From a checkpoint of a small mixture-of-experts model trained on Wikipedia: 64 experts in each of 11 layers.
Below are experts of layer 2 (counted from 0) of a mixture-of-experts language model. Rows are named router (the router's row for the expert), gate (a neuron's input weights, with its number), up (a neuron's input weights, with its number) and show model dimensions 384-447. Each number is 128 + 32 x the weight over its row's rms, rounded and kept within 0 to 255. Numbers have three digits each.
Before each expert's rows: "comes after" lists some tokens at least twice as common just before its tokens as in all text; "mostly gets" lists some tokens that are sent to it at least half of the time. This comes from a sample of Wikipedia text that the model never trained on. Tokens count by the router's weight.

# expert 25
comes after: " (", " |", "|", "-", " \"", "{"
mostly gets: " through", "On", " on", "uc", "ift", "uct"
router:153053112075130194155204104163119139093168113092159119145101103177142095078163180179081131149127110102180076108066150064144104163109119138148100143103134098110136106147121122106198143084208098
gate0:061120109114123166102154078082203194104119145102190147125139179169132119121156166116115149060164202136091112133121135085126145154179132107155166133153128112099153110115164108146087164066168118
up0:170138125085099160134145097093147178140123051114129117081099142122100143137103116114188129143141167110144183162090093089075127159101160095115106154128091117137121079200095092151147114112122168
gate1:083103121171121128150091124159104112087149160189186105137130127110080119142135170176115142136142115136123107107102137130102125144139159129106092104109092108068144067190108099073078122118062143
up1:081154112111148166097170118151132159134136127166107138150146141147115130105117101107149132114104138102093153159127123192135175109130125178109115049170110125086141116164128090090109181103124127
gate2:065052182170130088147127146042099112174127092154140178071078110152118134120116142085120111110107133153120081152061069103095117112129110135143140104150137147149140143127164044139144135094132166
up2:133100133126151114049132110137120117044130046161109085175195175111120064097168139121156134175176135153097151164139107076138110099140107169111119108117148114131107083130084101089082111107145138
gate3:143117108119123122095122138115173098185135126079108125159086117143114150142144137100135112073061130199133144139130075096109150104192150169167073134070190131113078104089104106085174115093121093
up3:135162129140108132155141116105145211094174143130095124134120129094084149130112130098095142093050229148116135173079100111117137133123167103132110060173114106092155152106117113142166115131054165
gate4:139109116118090113209154113144136150097152133094165135093139131133126112174104118131180173108140169121142124118088081133170098160101161198158128089114067168081118105138143087098136126133130157
up4:152160130122147105120165146107127134175134088103187114089159087122120116139129089146189104205174163122117184142147139130108181151190117115162119111047136122113184127118126173196137088129215137
gate5:136168092199131153133122100136110105134133149132082133164148115164128104130131105104107158131077136169185109177124107131113159111159134175105200107124114144092194099192154100128180158135109162
up5:117140112134131131110069114134103132092092107091166098151085162087123148106119130130177167104120137073093150160157104147116116131125113192096101146091143088174152147116113098192146177114129131
gate6:122083119126104149089160061139106116112106128166111182108082111101071156150140137094109108192077179185131142091150138132096132151152140122055116185084087157148188115107069158163087150145132034
up6:158098106114076105138170136078115152174128146149078084127097099184100138120102122138168085140141114157116105109092172104144060139100069103149105164226139109116090171120192129052108109178156171
gate7:113184173121162114137160150180175131098133155156154129141060138146130117103138051162132133114093112119152124198171133154117110158113125142121079131154099094128175177142163127191122156154105181
up7:097179075142118115103137128155162162104165096186156127137130136202119115116074130114144101203149090130131074213107122088129161140124084091090136120115166203178067099123157122171108146168113167
gate8:144075178136118145119135109131176132126148128146155184134065101169117083164114072127151119104109098085100066178124113131109129126143074105136077152129193068151213143110158119127161159136064185
up8:168157115169171069195106239103080163106061133147106117112188140132096138146090117089180088122166110152147139117171154100124161073098129163100115153125098173124042127137146137075140141069214126
gate9:190149139087132083146114088077156126112188104120187095186124099127043102184165157142143085121181201129079127116149113102115096125092143170118082123107133136108125146147142100152117146162114101
up9:098129208149140108073124209145106112142135144102130143109100111084142174069153177145141159165101113140177128171112129151088169120087078070114105126185072106168105109127131147147171074167174121
gate10:149087158130115123137123169125107183164091157108135096100143191107178157093119116112124094121123171093145118080143150177171160129120203093131051168177096102182116122084090147143101096139155111
up10:138098192101078092105134104126147118138095133104102121134138059161104142124143179151102152121076113087109086148155133102105131117128170067117158107179147113109148151087113161117163107102125088
gate11:187095131145187177118154057162158146054108115134102140123132079088128156128133051142140107148116084161084107136085158144127145151145112166095161121127126205100151158126111110143056140166093160
up11:099159153170123107123182119101115159165152132145116134146199145095098148114113162141096176122037157134089118127092077084143142089136083159135185099112093101072162139055129103106120069109118041
gate12:116111120033095182072103135129184159126120135100119144124072144165152133150132079128217147134101085135146140120148167159123104149071104144132169173132190117141105101081144108089101149131097110
up12:088094106072106137133175162156090150139175123222093115125210148098130147142139186156147139169127158069155104096183143129193149122150096147115100107185130165077134134138078090105107107223176174
gate13:095161084140115188157082130116149114154146101094106157117068162119165161151110141101132140158174151101201091201150108163188140113112169157132148126167103131141126172119089154132126128086150110
up13:160131128132169085123119117122127070158093128133116095103157150152125110087116145063132048099103124078122058086206138128215128178089141102133180127080154132135171143142209091197121090130151141
gate14:138132145147158106105124118124151103145072155075126089157096115086090087124175107080135127123140123139134085084135105103197176137117156137206165123130124156127143125148107078161154166132121084
up14:189115132126068142130115151159128175185158144170152136115106130141129119182083167177085208120140124130110186169132140158071118139100114154139080163129121115159146171177166204092138119121110161
gate15:101090105084125095037136108105131073122138162136111193177101132158133121113142151048187147153077130138134124153108113116112178118078110089162162090144102174171092122149095138067151150103145102
up15:142145095124136145193170157096091101153079144094119165033139103138177135162082107130113113118133184175180125092182115173158209136105120165125095156154084184140091143136179110163093088132085083
gate16:158109148121137130139200094111134178096062131123162149091135056118151121140141040172133114056113131129156081121186147152160108058146120173176066072159077155061105137152102168170124140125165111
up16:132123113145136077105109170091090116139185131131111105131126163187158077137123159131108125139115093117148111136093166111092113109099101135143100137188166093162133127074162138166213191109143156
gate17:064214104154130177104128099165109065123129120126119068139134098130110116047203128166145175099111127107135227113155155131128129113183122129137064183186111120117106176118156070083146180169140100
up17:116140126136192174111110090134155141081108160111158160124165145142118097140083124194151144100089134131105095181129100120134127102134100157139091062130116136080181133106104076119128164156140161
gate18:234140099124110102136157127127121124139156129119108103129183095133144062127128107133166119173118156107159088090138126119117156098187128118101149204150082206105161151137145110056105135091111117
up18:157142092110082138124146180115096103128191107185157114147094173148166076120087102109102105102114164101117144150094136101072088109090149111103127099166139150129140214151133139139135133071050111
gate19:148095112143155170166068108158132100162094174198156099184074052156198141103137124128145117100115197151145128151168064141145103129107182110151116112141101108156091152123165148150198118102156206
up19:101112075066105179129119078129140105122123131146144138171132143108171154135106101077153184097148166110161134135117104128108129146123171116089184113139186107131028131117129104142154116035158188
gate20:103085145083149135145101109128113069122121154151104124082140071152157141107140093119058126097088149123171103116145179087117144137133152177110115179125129130166100054099152099088144145100167123
up20:108088100122077135149109054106123122078132157111146142208095105131136117081147150116088121116099103141130104093104187112181168156096144118115171148160128132112157154140126034187143154163129123
gate21:126131100143186166152111130145129109225106097101144094176152108107136151190135150115128124134109085114171110125161125131105123120138065151120093127098140109154125127132146097163178173100117158
up21:124153149131148150045186081139076159216157145188065116132135243062117103107088121161140103102141124155094101136129118164131091121122100128154137100105142100140204086137125173085100073133127100
gate22:131155155145134146194093159148069177083089149107129183161166168078157106088159111080083125166115110142052160166108213157210177106143135086124112123166139107162086178131113110104118157108149167
up22:197101114151096157225146177157115156153124130115130142179136152153161187143172088120132098183096163160189128171120104179099123103163166130128178098122155133116120129170103139155093097058159115
gate23:113177099200145129163114171091170126157117106152147118095120081145193142106168129192147131113135115116157124103141126137129131095212134127123143151120095071202145149154123114128115175099113146
up23:165112118172100146096172150136127134117107111173127084110156065128131139125156102118160149078067157120149140074098096166183128100109081109164094146139175139124140107126165150155060198156124109
gate24:109112153131110121168118145129110114186127112135179113158077083110106064109100203096091075132111108122127120152128184097087155102151107151132141104163085103125117130154122120152161168135086134
up24:166125125065070071139107158118099171097110147171075142107078151112122159078149118069138110136163176150123137215110101155134161084158121163175163181140142140153117160130088142178122148116163150
gate25:125147112141141161132188163142091165112114074114161174091131110133148181118120114154119104116087090080200125170121070094120076085123165173102127129086125158162135071109113124117079143123218139
up25:097108149121128096113106147118146099180067175159094102184084093098105170083103184130186156159123173172126112138126180134114152138054077150120152117151126116145104139146142137156169090122119119
gate26:059120087100109113134147073135119085148112159183124108158120117157162125131194147125140118110100074145129098077168088130130101144150145162150151180159106102140104144127122068171128156130153118
up26:094120097119148135217145124157112079107200102168112143132083095150092129192149103142136200134132139099146113081092108098107086155095110109106125105151170115129093131147107100137122155092087139
gate27:135080139097139146130129156095178197150150081133124150159134156109177168123173112131121151190103112119094197143129101129142144142158208163093109087125085126155152180102159172122054180173115135
up27:150108075090126129162127152114165156087125138151106187118150136084170197144109080137129122144088120144168159089116070086096147118142167131083111112139140164147058133117135129130078103157150127
gate28:103110070179073167105202101144138202119097117165106126143099070097117089195187162146051126120073127083160101114165191108162150155075201146144064126125124161138086114126106181123113148115145140
up28:051124103169089124154162144081062164148127119080083118168060120092087115089094154129106150133056128156132087147128107162058174183094070136144151110090126187139126080146125176058162236125127078
gate29:135098135157125148130170105091070147108125122098201152114136121160138113187151080127089092139147132160142163146095141142175152189135082134129093102142111111092152144149089193165114106126202142
up29:113144093073142092118145106020115111106071163124091076148160108137132113112147064122124123101111112098157144178119146129064130118162178122084073102160154119093099091229108101156122077108137134
gate30:138096089129121123187138109112117145136150141129176146110092054127115150128196115101071089111118170125106182113108151094140106074168134090142119124110139111178139112169114099169138157143189077
up30:154077173196141120113130143180129122127111106085144151123112158096134119136164132096142158146101125066117161091110114162152149148136222108151073142126199115133103163104068075063045117145087102
gate31:143102098153172134081173165151133086135108121128088142198078113119130094158126097162148166128156100118149072109113149154124155060151089106153124101140152134181116123115124165085119128078126192
up31:124210138168188147071132151123109131128085092157108119151124131126143156105136121134094137124174170094145132088088131139146152143110098165082159155160100102155122145163145164174172045122138078
gate32:139183148147100110141089151155138080123175067114128097198101158044135133112092142065081182110095109124120106198141119103075130144073101135162087098156069166118139135180153118124144142109096094
up32:112208103153042131176139193119128142135146115155115134056124109124130121158149114121174057098121153070144160142101134108102100138096131100167146149115145104135171150160129101169121136100168131
gate33:180175153118104120091153110093140175196130138119137071175135103120104094138074195105196195137035152120153109150186153084124099118173087093119113082145100172108137123148133069143154084162137107
up33:136111140151178177078138145130146108072085136138103140129130121081118080093114114150164060102106181070153129114147148132079152100104126213162097141138124099123112098138158110118137176169167171
gate34:114174100093180099107146085146102143121123144069115136133170114110128121156065162139106109159132088114126126036154093198201167170172146116125136089134084075077142098136128141127119133133082130
up34:139213185098117066155143084149196093119145116152093118120116152108118145126080140099130154122134196152156143137088185126161136094128090098108114180147141169089121138156099105113117088132136097
gate35:171192095106141153081131113170069110156122115134204138178154105161167147122189053082116188167167114095094144116204134145104087030121167137140127180138152111128153100120100158181185097119105145
up35:085119127178178117180112158176119120142147150147104046108084163094121104084160162138122151151165065213108079123060135159157148112090080110193108151107138075157093164135093133103129150130143123
gate36:070184110171158121139115111171143162123136133142140152159124120121150120155110096064131156125172171098142165160132113115095113097094037117098173141110156166148173108092107120106117167102107182
up36:125143150128098114170161103139132123115089122168129171158127072123178152117098188086072155160191137089146180087140130147119112088080100113082141191149112148117117116155065139101118172114097086
gate37:094130130165125187079143125126134180161172152090101111135074134163140097116100127091121178167135096109133090129120116116097084087036124126149163145137054140183132076171098080122119124103103155
up37:094153111140105196083144109101070116129078162118099116133104133103097099112133036033075165123093117102148083136180148174139166208106090154100146090126099124169135175134143146128126117141189162
gate38:082202118110161177148133158070109139155072170081104192135179148151166133116049088129144145134082120052088165173096117152135150165102114143182092117088160136162097135178090115105139102123133090
up38:107182073128163127187133146102133105154125112142138196125103175079127134147183133124195106109150121184138161163100165128162168128090142156152105199100134141094143156112119122120148117100115119
gate39:077141100135171124135175136119144188146121070096081135073071170100141066182164101179181116059100120109077103129130107139159157109137152113120108123122065045129141117134060075128139139106194150
up39:134142111146121068199168124147131074163130104159117082109094155188152154159108073093113134132145078135166121122175161157159134121152138092161137145193158103141096120133155131126150146126136121
gate40:127079099080087171086079108170115081143103134106108093126118151133117131100168133149141083144176137193134046124157112060131198127139096099175128125138157088116123130101099154142140111170185133
up40:137143159124158140087161143134098117089113108106159180121155104095082092067115125124126152087134138057125213064132186146102130119090141139147118167136133171123094084124127196098135151118119102
gate41:183115149122196098109187065136096150180115096143128148164132135174094073207116040106192142207149128103195114099130127153070140192129133118103136120127123178153107077069138179136134131129147138
up41:091122108178115108141133083163112095152151117147176181163113113110134137063146119132138161157135116101155088126164165091086129117109053082097164143151164117148177140121125169094144109112175082
gate42:169103078092126143089173170100106103059151155072131099107172032141096106173135169180161136142089184131099100119187098166155128137084117130103166096113129130134165192186151151099098068160173140
up42:191063127132102139150095139146111068095115192172168152122141142094131104112117178081093101124141132090218149054087082121102142130151095145151120110172087187087034113214103140124151163139131158
gate43:122064126118174138181099079117147132104116112139162124097112157130143151113099099116109135128167188152146136135094150077083109011166141111096111149139075128142126140098117122125116174160132101
up43:112101112201126154063152091196127116094087111148139106119144128100173096119134116158147109107061129184109161103140118128058107133153080114097130169115193147145152122076113132139166110187132190
gate44:089072183126179164146165106103090082141034134178196137127100116097157105117097143194118138167120137118119105132129078118089118116147127102115117113190114149130126123160113139085139100049139099
up44:122147150134166153178101101076086160154174162155108157089173089149101163155167149103133103123176095137219147125082110078146115144142107127101110127064181107104129191132110129057131112144039143
gate45:071148110140188098163176096106140128112179144096113150134076062188154160123120117138094132130101056084083106187084126127139065152115134046133134127088182185117123103141127139078149167130132102
up45:094098128134161075133157144125093194121125163135122156137129154148131147161169144135080142149119103134160141149113150159106122112078100142121170135112129144168080149113086184113151134099176204
gate46:151108113105123164093162086143159156101131160159067061176128143056140091157093162186134102155121110161119119194152096095123093156082152175100113095153084163094142141105073129117151105167101135
up46:093143155107124187160143091150175139120196116170148121184101086049105104131063130179013040161112096122149163104033172101126108160106142132112078168165128113102105062100096122163126147125109129
gate47:176124125101165120142136162136112098149116119089121118159115065096156165158148119162146128126098149146108192101171114130079144087149110180133165101159135115116175130116182139213149142150105002
up47:128184143112219117117104129130194152074079135100098137149108113108126124161163153094100079154146173160091120101129122124156111152166147128111117116124177171082189145140157165135096159132139125
gate48:097122148151068128151123106129167102108056133078094156127223057136144114080174126103217115112125136129130098177118164165163163123129136083170090162137117151101082178092164125117160164118176170
up48:093169162135170117176069099119102087181075120106158146106098139107172102103087118125129112132108109108189134132131077082177071123177149174130180109112095120141167140148094162145131113118184073
gate49:142062130125159125136086172101150176091121174110131132140160145156133106140097200117144127113063174102102124135136144109070087138100117128129089123104120116106188103129153135179110144131150119
up49:127131174142082127124145091163127082127157118165119089154147093078105149076166091165143067159136147072115132164142137153172174104135081205112187102084102158074115142146131162062151108164129091
gate50:135159176066124109147114158089125105100063138129176134154123113162131166189131103167155177185078182115172114124115082161174071127080132129139127126074124062081139154108182129162176111133121114
up50:223093121122170173202086113059115106121166155166144150140174120183107163164128116107123149135100131123108107139091177146145162127102114099124131092050140152119178145054128197136111144129167135
gate51:132112132103189171148095120174166110096127155133082162204080068118210127155128090195144071081146110141143096122115100187158102167169103129173139145167130090175120169154129138160131150167072087
up51:100109113116095130109159148165172103202084127146099133059211072121086168106134146136162091151105126101099116090062121037069099083103101153116182109089152093095197127075140216146153162140099136
gate52:070111094113097117138128093134156141104143115066175165109110171119167167141058098123065106152064083137162131115091147077136123105115154161173155131050129207162172066160121135087088141128132154
up52:108175111157127052146108137158116187138095186132106087102145129114175122121152102082161113117178119106085063129134128193122168166121135066167121160186122114147101134043170156176180128114112098
gate53:136120179125137146105164144128151150184179108094155106111070099159163134141119108111079141127107145169176098133135131121146167131136106126076172096103138144159168094201099175130140069183101132
up53:172130152094124130069151122144115079117120114083131129086106133077144133124174082110142087192035123061172161099108110154150109141130104129093105112129149130161110088077071150170068151091184152
gate54:120117116164090123095157116114189155068133114141047089145128096102165109158135140113057097154074149173108117096076082153136168107098049178100159162113114087089208087095133106095201097109137136
up54:100140119125136124096129180152148154126112133145115135159129137120129070168140140107167115173133100178157089135102150138077131135134113164117074167133114161140116143102113177097082078069176132
gate55:124135202125120096135102172155046160094146207184139124112094130166144151195119151173144056175072132119159151154185147111114111089177130083137087074142119098099096105100125128135195114147156173
up55:088223168172089093067127174127135114117105103069159178089167082123154120116133099144059143076188111119091165110080126151063110158188120181123157130145132172125145174151231094142174150137145145
gate56:184156087131138130140178116121121129164102126119125104085140124108183114143045146030150088124138125122132090104095122171140157143135113142172138116114084159130177157128142196130145124095140110
up56:110124147048133085165056084137127088149095115132112114129185122161067159181124154190105159100102105134181102142101106108080113123168108155125101117159153171168085092168155054111129144097167122
gate57:056104098145083168090106198152136168132146172095159105146168131138092067120149132075170141148093108128067108079152082166164114083108110156121141185109139160105086127123153102102100184104070113
up57:173197156087089166162111132179156090161149142174159185131128136115109145113127166082089154181124117180127162111133128120132217128142143171119099101196132073178119097124077114147146084156158083
gate58:194105051070117092144123155098149151134144106133092133156176165108122141132112054075135156096146178123188143169071189134090131162139094101117104123110163131133115124079174120087101143178146111
up58:110147147158099107080041131164116118068131119166160160116134116142101076103199153117102132132151173119132139113153123097084098122138129119124116152167136147119137126126105180117106140141071165
gate59:115150068171118126122113167124131119112071138059145137120083151165187119142131151130177141066055166093120116116157142112161119145175164110144182124151064143101144154112125174127131076168110165
up59:162118229128119162114142121122146089144154110152076164136142093097144162118148104142060102133136095161096147120144088093110120118093122130088149151123166123166121099134163068163112178114126086
gate60:145134131122088129101162102136137223116119178139114171154095064151148126159080191151109056162085149148135116155082057166115117101106139114135139190152163106134070102157114142049147153101179103
up60:082171141137126140101183085131087141166092075156115065154154129159128098105050111173080142094154142121098125156102127114156101104113172112183136157104136136170154122152127128131144087112102126
gate61:175094138137167178146154137159144147184158144122122085142095066091166129118115139162114164103127067132144131144105178179110150086130053117089172113097104125134103095151164127126135073116122137
up61:117122141145105135131148117134124128105106126146122133131116102110117111108145170110158073111087158097146178096182085107204165130132188066145113127117128173197135112167109173088113118117160069
gate62:100144182163075126127144061104117121112074122108187142125135132103078111108088133135099089162125084092157113087095166170082124096131114085210158162141114131075134136095173163085141111146151097
up62:119157155151070109067121097141110178113124138146102149079104119130103149078088128100105148121192091145126144215112180131163121133164110118121171101101128156114124219175122096125166120164146145
gate63:100202140138138155157131190175146164182104145125121152160086157139122147149104122149126121123114100127098097161103158211153086149176118101179108125135180118092127150145076086097087134147126117
up63:098137152128127208146126111049139096137130127138110130142120115127129118086112224137102190163124075102147150126076109115117108115089098115184172104091130115155104102241114127103161125140176090
gate64:062159143087094167117097099121101153110060162146110120140136070159172083163129059127157121083105139089154160122112092101117137140145156115141095050101080135108123142152121164092154160085184104
up64:110127146197150113095138147140159125123134104120121142169212071137168109175167092084070074159105131155104076111115133126072124117129120127124134140140172170151105120188062217080080108124142132
gate65:153113131097128139210120102109138115151131142075113138152165076139109119075158134150055069069078149176110130121124162151174117108080131157158124141076079167117138156092139151153141113143148142
up65:104101124136173175053164113095158157109093133062158072123083133146141105169127067076165144121131115062071142110147148133124130151108095127101145143191135118144154118137155121113195156121133128
gate66:088210141179160134137119186137090145160134114126184189147175133142168144098099142181124120136091154063140081137119135122134089164054083132088159076157115150125109172193102087110109161138120167
up66:081126117143127135155070171133091145199171142133169120117156102122154193126085108125165127150132160121096142117134167123113130134129091104110123123156182118167147167136128127102177168117161105
gate67:155141132095086171108182125094144075161159181092138127118115122147150114137128090133115099152135108121167069114145183096100141113101082117113090145154081143072109153127125175185174119120125108
up67:116159119100094160106172047145175154136127122104124141083022097145112117145128103090098073147105136134153046093105133120124142151092144161163136198144169173062137125144135168195163074116153155
gate68:158117144120122180167172157133136085157122153121116131178072150150133083150036125133140173109114161122121147131088040124106063067170078141110166144184207131130148128140098155096114141115131150
up68:132082140095123153124095121107119138122148090081080187138077100111134150074123169139130147102178176130137131171132200113167153053123134143063171146173119120136123089139121189061126131179114147
gate69:110183115145077152088124196187176144144137129133116098125105107130148154134117111078123143133166101101104167153109162142107195125101123105138141144137154136216104104199100139076169148104123150
up69:087125095199118133105109109096068118172074145105080112117151198161121131152108129148091162148122192111139145143191136128100088094183107193144074169162156154117054138146115072127128178119169145
gate70:121183145133177142051156147150155118167111107062149131115143133120128192125120148172123149150165078072133084087133159165116059160189121111095103103133113138124161126095098121142139133092120120
up70:180134122092112135093116132038159162118149126179152131077122220137117170172196203138126119116137108118138098151154121137185102044121143141085107174081135122158148134119099125142032136150144105
gate71:062188124086173068158155100137115078132131144116164087150130130112160138163104141091122154202100119083122086058155178199067144100114093163144149126119145125130130158107175125166119159084116166
up71:146132095063118120139140125205151143182101128130110125108109059141164177136106115144095155190136153154167120118181182159122144122100064094110134129105146139098144167137170130126102142088132088
gate72:099149109147136161094128119115092067155136170150156170155142182121121098111110151166136163183140165169127171134132108087090077170155122136181155115074100119151131164164132181058112187105113157
up72:121120090081168211141104126094133117091102141102120094119116096125077095114116178159096158172139151131144139172111037105105103098107113115113162143141154077164090086156123146085177122129095160
gate73:172154086092136108130138068067148122170124095150114100120115171095099150142216150170151110049124160064165152157162170033155170148167149151130168149141116146172135146086138110119104071126057206
up73:132126114096145139125123101119131169091182123158167090132115191118106177158193089111107209157155089117129125118145121130158181097164114124092132130096157174130118142150067089144114190161174136
gate74:098127173087172127103093141162111101156147138103113135112134109144108128092098090136154127103122094152143117122083124132122117051076184156092147143138153081098160131129109168086111117169118149
up74:116103131139117079109085193112154074149055143176113152140152123140094165129174162150123110159141095111061130113178099194107149141181155084139172098182092115159140127126170104136092136144128069
gate75:132088096095107144130203096143155100180146179125139186130100096147154111145127132081092088181074189135123072132101126107107162137126084135105106122095137117137150072101129176134091100132113164
up75:149108110148142135092104136103138164170118083092117181108164141125125152140155168160093170099228094077126128117105107132105109133133161111067111170137124147185132138151083129134182158050132076
gate76:117142102120095116063149163153131095129132112125121191166129106120124122148094172134126140144088145068173089106134149063118144158138198079117111159151069117136140107084097111106046105138169168
up76:154069105112133133199124081124110128160148114102128098141115104145097151165158138138132143135126108108091124131170094205090064132098089219153123120136171185121124116138149134079148081125124090
gate77:093100046124139121201106116104102195081152168131140118172180173135124127155118123160080150179141194078103164086070087128134125126089118127067071114120131150120122136123103183098171122101121130
up77:141049171176078193129162161124076144160143158129145130153136190127141154134087111081079107105127104078148129168077150129145151105119196162120100131111165109124125152113095182088139181081108072
gate78:180134156116194154165180085148115113148170121191110121124125156138169135199090130137134137126159063139167087168109114118101092132086098150163191205081151149134108098133091153167189129171132165
up78:087109094150098108090157089115111131202170149120169156141129125073127100104094149102123126167140102128156134092090209117107085069142110129138109141136104124125172123127126099090150116160167155
gate79:098155149138107115139130087161133155123069168085124096151121118131125198141191142117112099151094137104140090142114144084079124156156119172140107121067096112141110112104193172096167099076098116
up79:152148180196075113113115118069108124166202121174112110168108178127126127150105105131165157146171184135096201127206122131141126092120090139169101126156125163134147098072124097119155141171118127